config = dict(
    n_layer=10,
    d_model=384,
    n_experts=64,
    experts_per_token=8,
    d_expert=64,
    d_shared_expert=0,
    activation='swiglu',
    moe_layers=[1, 2, 3, 4, 5, 6, 7, 8, 9],
    router_score='sigmoid',
    normalize_top_k=True,
    routed_scale=1.0,
    balance_loss=0.000481,
    balance_bias=True,
    init_std_router=0.0171,
    lr_router=0.000851,
    vocab_size=12093,
    norm='rmsnorm',
    norm_eps=1e-05,
    tie_embeddings=True,
    optimizer='soap_variant',
    lr=0.00559,
    beta1=0.95,
    beta2=0.95,
    batch_tokens=131072,
    seq_len=512,
    train_tokens=733100000,
    steps=5594,
    dataset='wikipedia_en',
)
Below are experts of layer 4 (counted from 0) of a mixture-of-experts language model. Rows are named down (a neuron's output weights, with its number) and show model dimensions 192-287. Each number is 128 + 24 x the weight over its row's rms, rounded and kept within 0 to 255. Numbers have three digits each.
Before each expert's rows: a language model's description of what the expert responds to. This comes from a sample of Wikipedia text that the model never trained on.

# expert 44
Description: Head nouns and noun suffixes right after the, his or a, such as event, series, story, -ations, airline.
down0:094089132116095113106134095163122133139131144127139152094167113123110195112167114140159176125138148147108173122115090159124110079143100162144163120122132161142124178124153148112134125153102128101127112123107175116144116125139116077116130139139094154127130122115150099153116123185107139187
down1:142134096149126123117148130114137101133142137090152173087147137115153100176136098154070149146141160105103067154131150129165096078178119110167110106177156127087124142178095125128121123103143100109131153101127154135110103132165129146161114113127149111096106108083117107151165128139118157097
down2:152149133156155188106195127094092060129128098153123081096085120115105122121097112106126135158122119125127136144100088118126124164095134110132137107146129163166082086126145124129127173099148117114146141135144164115100131119108115119126114131106117094127114151161121134170101149097124132136
down3:183120146089127084156127122119073120142137134118122098114142104101111119135132121130097148127076148155140149099078128160181103092133127099144111129097088141101187147181092143091098110103093130108135139144094123092134144138116126137118148142116119126159131131145137114143122103153105119155
down4:148129178164136126116127147121107099192097098141127143132114132108153096103103140144147153135114151130113148139061144147118132116134111136139118112088139130126147144129127083116138093130118103097133113167170160095113097176159117145116119120099102135164111116138117137162109176129155146164
down5:100118127097111080131146143125091086102128124089161147113092151127143095163103123154120123110121106130119173112183158143140099127135148149117123126108113111143160135144125132085135130100120116130155149120149165123134095148133151178154119145114112130121148154092129148129173135161151102156
down6:107118149161120128084129100120105128152181088117126131151144129126125099116163142126117107107096098124132131098118118166113077103150090128133142152139103116143110128117156125141169115116115125170123105125115132124137132124100090128094124099146116141100138126123097117102129124103147139146
down7:149120145123115121153141106112091155143112105112111147117133155120160124072096101151139148081161127170113142115180133141114124157123145114102119140160141139139102106123104157106081138155108122121166160081096100143151092129123129139156148116159153142131147116119148113162105160158087108171
down8:121162109118115145145177112099193114111113147101141111136140147136105161110134086088154124099143110107124119149164166124159119141144132112145157145099117126139148140119100121140106095136122126086108171127106161140131135100115145136149131136120113146141108118121127100142173135120116128118
down9:135142131138090159168123128138136118125110108101129196109119119147116125101169105151133160085115112121106098150145150127140165120117147105118155182097122067153111145172135136151135122131139128101099110137127102102144131111116123105149088140152113141174160126146108106140123129145116134118
down10:101159116093149116125146113128094111101112105088134128159132104167080167084125139091129165119125122149149130142153140200101148142125125133129129185107141129104147092098123124139152135082138115115110131123140122136133148112080122133114160111105096141127105119086092121183127129167104122121
down11:122123127118144120103191114136156134113169124137152106128164090115091152128168128184132172160104139121122114157121164142112125145159153100133135165132064112091104146116114086120139163145139128163126157125126135147123116129108133127166107140115102136092099118133132049139152122141149108129
down12:127118169107132122073165157142148169164159173131143169153119134073102133134114105151103132159153154145099180140158146126136108136188103131117114102145114147142130126146110159104172137123107145158136135092144155131127160142129141126111134139097109179103109120134151143132090112128077146065
down13:148108114158146110100165084142116141137156125106110110158140149172124165140137139086169115114140083159099113119126103089139115112135122162148138103162140118120117123132116091126182105131122155149128090124139172126124146151121150100134147114095130102089095140076116185136137097115141093165
down14:129148076139127152139146130155049155173170101111110125147138187134161121123109118131163118131161142195145138090097129141182140169164147159136149119134137110099133112150116148179110157126121123156157137127119130137109140112146157123134087136119144099109144130101132090151112126127127103096
down15:144112127136166178127130158125133133108114147144071105112091141109093102139092115153158121118164133122145126118122187143154108146107092123131098112140124106158151138137163088110148154147130137093126128138098121105121173127113126129117114091091145090133107140116132122159137125165158134111
down16:106124140118130115100089089110124110112137105113126183132159148138146107129130149129104136131119134122128118123130151123107112134141080111110140121096120110182114077112133145164128174135094133120110145149125085092131088126127141147153100143143118105122104126129070159127131124119103141087
down17:159131112112117122137100155138133127146077111083110172133122139072160133111132192149120121109121160121140142106176126103110094124123139094105140102097123150126100145120089131074118147114109108119092189121138074116145111143150147126110099094094116096101135144128126130133139147069159159101
down18:117080144121131157166118119148124103095110138152140138130124111162171175093102153129107138140089122107151116122125170121131149147148126129103152134095185125096081160142154164154090127137131144114110144170089116089123125140105115143134122173069114123158161114154131144182148114148112157110
down19:122154122076127125113120096094144123122174130079134136124115064158091136155165156133110131138131157149115108135150132119138111160166158149141111120144136150132136140121154118126116155130134148142154110099130111123118138106131128127152129127169127089109150106127055116157124111132087130175
down20:114119114129161116107154095118084149145120100143155112150127111182150089120151099110120156124154115143095167153107146164117138085112078176132128189098133096165105148113147121122129168103167099131150127131087148145092142101142150106107118099123117126146138117114100131126122097162122096101
down21:118126100147108125111115141149131114118142115112073140156136109096081076106118097150166154150098174115107138117121124155109130126125086115104111122180105142139081091120165164167122154114101114178170078147119160102085136171113126102159153136138116084139138171145145149102093110152175136088
down22:083129137104108109138138082110122109153102112105130142117142155106152137116149124143131144152137126082121162068112136156107117112075130130134147154170101140115129071121154152133096123152133114104121128126106105159120094111104195124154143101114132174113102122142161098117102148125123148137
down23:125143119143151100113141162159098128109088152113125073135140060151151157105144114113104075101150138118066140127115090116102157140145141142112142116096116083118154166117138125114133113154121139189162101099149152172125143110139097097131145100157150149159124126162118121086168128127133150109
down24:121126156145140119120137140159060114138143118133149083104130118137141164124100096103123113111118091124118133116132121137104111100162085148086107113112139115107130116144185132111123134099098117120130135116113152095136096156120081150099149104093140113141118127131114120139156166165118148160
down25:155131122139158138116166114133155164131136098119135135132121108153150145093154152121110142104133079123104135126129159116112172123096123132133163156128130145123163159126074126128099154110139134134133088109163061125119108134121111099179081120189162127130152174172112101147133131139147106101
down26:125076131176127136125149104125111107124126076100161144132139128118128162161113152163150115138130143107157155101094125125162153160178165093178150114107120121144094107119153169113115138143109099084136140107132110153133139138166124112090172089123124137125114122152090102109122110186115134133
down27:147171127081123115115081112137152139134093144112064097132159126116146103136156109108108113186151096143100166106089115118109147154119134143123127143154131118129148099125164125126206109164106118119110146108134108156103124100119117117158132158147120131113101141167098095125113149114103110168
down28:152168103128121119176122116113179139127108091138121167137113155118147105123110149157121148126158167115132091121164079180144121136150143108111115123158127130144119118117093114143124115119166125120125146137113087138141122100128115133154122096100148141083119144130148127177134122091128091136
down29:160082146163138110135104134142148153103136128131137085155124096115137139157127180119117125142121130152147118144133149106148172145136142157116108130108163115135178120131119155105111148116104107105142118171179129112085116114114131164132112138192116109126147084101118108099122102160129110122
down30:110131119101073129100099176155117111159134129117104061141152131148133134138109135139149089126120134105130174131151105131114109099140121137156111112117152168119149088114155127094118146131132134112136113129137200125130093125165132136169088093121162105126150119169141182113121133127112138112
down31:170108102146153131113135118162111124146092148099162091143102148129132120147122139144106121106175118149123100117104143171121099144159161115172126113126133134151150125147157131152077143168162108174163101101119121089138189156141090119121119090118113147182140104123127110148124134157087135142
down32:125125113135136114078117135132097137133135152115136109103103135162136116159105122085118120146109096143165153162130125152080103155096115121171137156096127149131100109154142171086170154153125139134146160178109147090081162126149122118128135097116119148116137102140133156130182120134140129084
down33:139115127132104132083126150093154130138104106143143165111128133171122110138100140098123172169154120124142125112158167140113147115121116134133162083116142103090101133160116139125129166127115175145117143135175143116098110131185133136098107117129106105176131164117130123147102120128124139122
down34:132133181160117071133129121113101128136105114110082175096105105158124100103091133187140091137116117092129141127111141144141125098172122130113128144141155136138114118130142122091129141141087112145158176121146122144118147141106125119091141111095113146125170096143132095130115121143132110089
down35:156119137100136100126141119124116177111165082124137134115157152102141107141137145153095118121111149106196158134115103103088148144151125149132119135106153130151159121121124162119111123201128126090144149110129149138121158129150130119142154148134108144085142188106167148123138079144104136118
down36:090130113091145118120127111125122112148134120133122129141089133122144095129173133135152152162146116126178105162119082160108144095145125128134122145162127097146142133094119090118146129117126119118123158156105081140152147128131087164115115156117076137122116139148124094140158106114132119088
down37:173102098118144136134125141142128170103162124100156125122118136123128146188142135127082104163111125140129128151139156139130140202128143151128166128129116132155145136077123122131107129140152160104147129162153122144081133094132122116083140119156138133149115088134126116136108128100128129085
down38:142126095103111112170145116080068164096147131125127157101106120153113135127103191111112179100100120137128173111134146089114150155133126140109127128140131176142128102160122141105172116091111115139131123133140149141170126111152134128128110125126113113112115142091113123178091125161113155098
down39:101107133096140116125155134119159140140131092137112097146120098133107130101130134150123132126126089117089126155141087098111154166160146110143160150138138153131134143120136120126122157138129128106122127147121122112136111136101102116173121141158123077142104074153121141117129128076150122121
down40:128095124197129119130175111063126158125094155111135131090154138181118133151133141139139117094156105105170117138138138166126099135120140116119131097116131152164154135150112148136145111166138150104182119106145136113135107112111108116095145090067112108118124147114105144123133152085116143165
down41:147127156147123134100170148130150151117147122120144137104154145142153107147138148151090101145169145147143128120105165127117155146092123105153114141146156146158128173128140129155147121147140126107126159101115118099152129131093097165105163154178134149134115133157133109103113135101099159137
down42:122117126140115124141117143133145148118144129139090129106110153096171105133121161142135084117144135157106130156140109123123140138093164124131100144108100074119149150145093146117129146126114174157156098135137129119104096097147157127101108162141125152143092154155170134114130090155111092140
down43:116145079128141120089140108126182101115122110121099088107109148160130129116177124120155133106154159161105093182128137137125088128152173147120173124125070122136125106140116156103130104137135154089119133119149137145155167076106126130141138153109106141128140131111105145124129134166106063124
down44:145145139130108137081135090125134123108129162108109149124125089119114142118150094155110125144143073159095130182111150105112097094130169102171146119110125119122126135167145166101144160108111099156138124167124098131127087115139061121127094135166120141105095122150094147100142153130072123098
down45:123152072135096121100146138132131171171113125136152127118096121124116136122145121131117122112081175158122152146139064120117132145134115113157087097123140141112092152137093153163094143135124134102127142149154122132180183162138166130171115101099129157088139096167129120162113141128087151111
down46:127140118156121106095134117163153115142089104100158155110154116132168135105119119120147131129091125158170166104123099103115117151123135145151142141129164157096117133139183122138138100119094123107117163140104144108120131117109105100107171115186122134108088126148109102147107142118096118136
down47:100161130104115155148131135111155083138130156128087132144139110157112137129198154179106118112137108112158134092165134122140090121127195111117132099132147116159134148117134166102105137134111115095083146127127133128128142176108134082125132100135130108121131121113137121142139163134127133103
down48:146107141091071106102088136094151163094132114084079124135108087178138134104118115125150146141106122103108147101179109121111120116103107141118133065128126118164127129154098134123144127124132136156102114122118149124099130136121152075148099147185112147082120098122192160121160090139107129135
down49:173114066140104118120138153115102149137150131132149146122115143142150167129124130126154111109119098136121126123147137114121153112147119143113156081149136099140113152164156146137137099074090130145149086099127136146106131106138073157075073128116109110144131147134142151117111116126099122110
down50:053170155132166088134114133122165123143104171098136126142091117140163129128107147099132138089140081103132127073158109134086137129168102113136118101130108180141123170109121136120168094126142102143096108103100137117111124132154186125135164115048123131094143144125148134142151147120129119133
down51:118109133126089146110150105125098099107157167124112139082106144108153144121148133100111121146099137114147141099117150117136085102140150104110122113136131118152112131116172142077128144137138141076132155105154138117086121150134159134112092135152136120143138140120130145170152164108100103124
down52:126192104150131135168171166071189189144126133092136127119172127140112104133117127123124139081150136093120103170086106124105144129147159153122108178117137112152122152085116157147165130143105159156142111159122076118130084125080135138149136160139109149125138103087134083103101129133155166132
down53:133111166123125124161105113064145127151112146152137134122136087141130105081149117106114139169104104095143134112124100092106139147135114134113112134134140131138113175149124119135072097171136111115122144124155119142105096134151133140120134126126141143126152093127095130126123100132138140162
down54:120126111135098109176166110128116153076106118148165150156062129107117131167145120132141157148108138137148132150108134150122117097155141135122115087095134127138097154142174130122113100135116110112121125128135159100166170143140114131105138164124123179156100121117141144104164155136115135133
down55:153143121156104130129086150112076130081124137120103129112111169087178171122164105106132089086142146139141114082132145100141166141144143086118171071100104135149088163143140168120134120134169128135128139147155146137122139129141112149104099161088110097117124121106142115151134132177133139179
down56:126137135139143111143144152156150122158110140124149134101147127119147087102106101109079168122125138132116121144173130105146133140160118125136158178164172122112124141114120111108117104147127114129112114129108123114184141117088134139161106080161141112108108096115121106147157130128128112125
down57:109111130148174140090154111091109114129098148076153132089139179151103099132152130102124070080139120124146149160110099157152155071140179146135108149131115122142151096130143124164151141133143126115114110146088120170124126139131112140137075152141149123123124155139112121128162157103161141088
down58:118165097131096097098139086097137128138148116150132157126139144112138110104162154147162174146129131116124157093120141162090138159088167112117126138119075110139107139120119147133089116154163148093122113126164114148103071169119179144157127146105158081156119160122136102136145140104129132100
down59:115142153153131083102155133137120101149125083093124139142110190151175126112123168103111126116094134108111168142083120139138122119116097100136147138114144123161159125105146142131102139135125140131124139122143083136140140086138144085111114130113140134131133117189136085126084134144104127136
down60:164135146100099117114101165125087160107105173109145128108129089125157117142090107127109108116105110131161153080180107141147121149130140120158132105114154128096134122142168124076134108162111155148125164133141134129124165138155127115077144098135126133097118136150142147132126129130099148176
down61:143120129174164120129093095120112104125142119142134120127110137120083118104164110132123149109153142116146110149120102121145095099129145123107102067145135117183131104154083081121104130109086116171115115157107121118142102122129105106124163147100125111143140092140111092130174129138156116095
down62:132164124127133151110080161139126161106165151100103103146108102158051102134134125139104103144127142124112102159175135117092113111149139104134122122111128159110106138085154129134143144134145108126127121152199132125198171120139058112115179140126128093118167137125105144100118143130146111133
down63:131177124128137105139119112121091172139109108117134140152143159084099117140167118132140135163150106141166078125083140128136132163142179151169117174123135125146128183181146082106134156126100088183125126100132133132120134145125145095181169163127097127133088123102122121156112156135140147146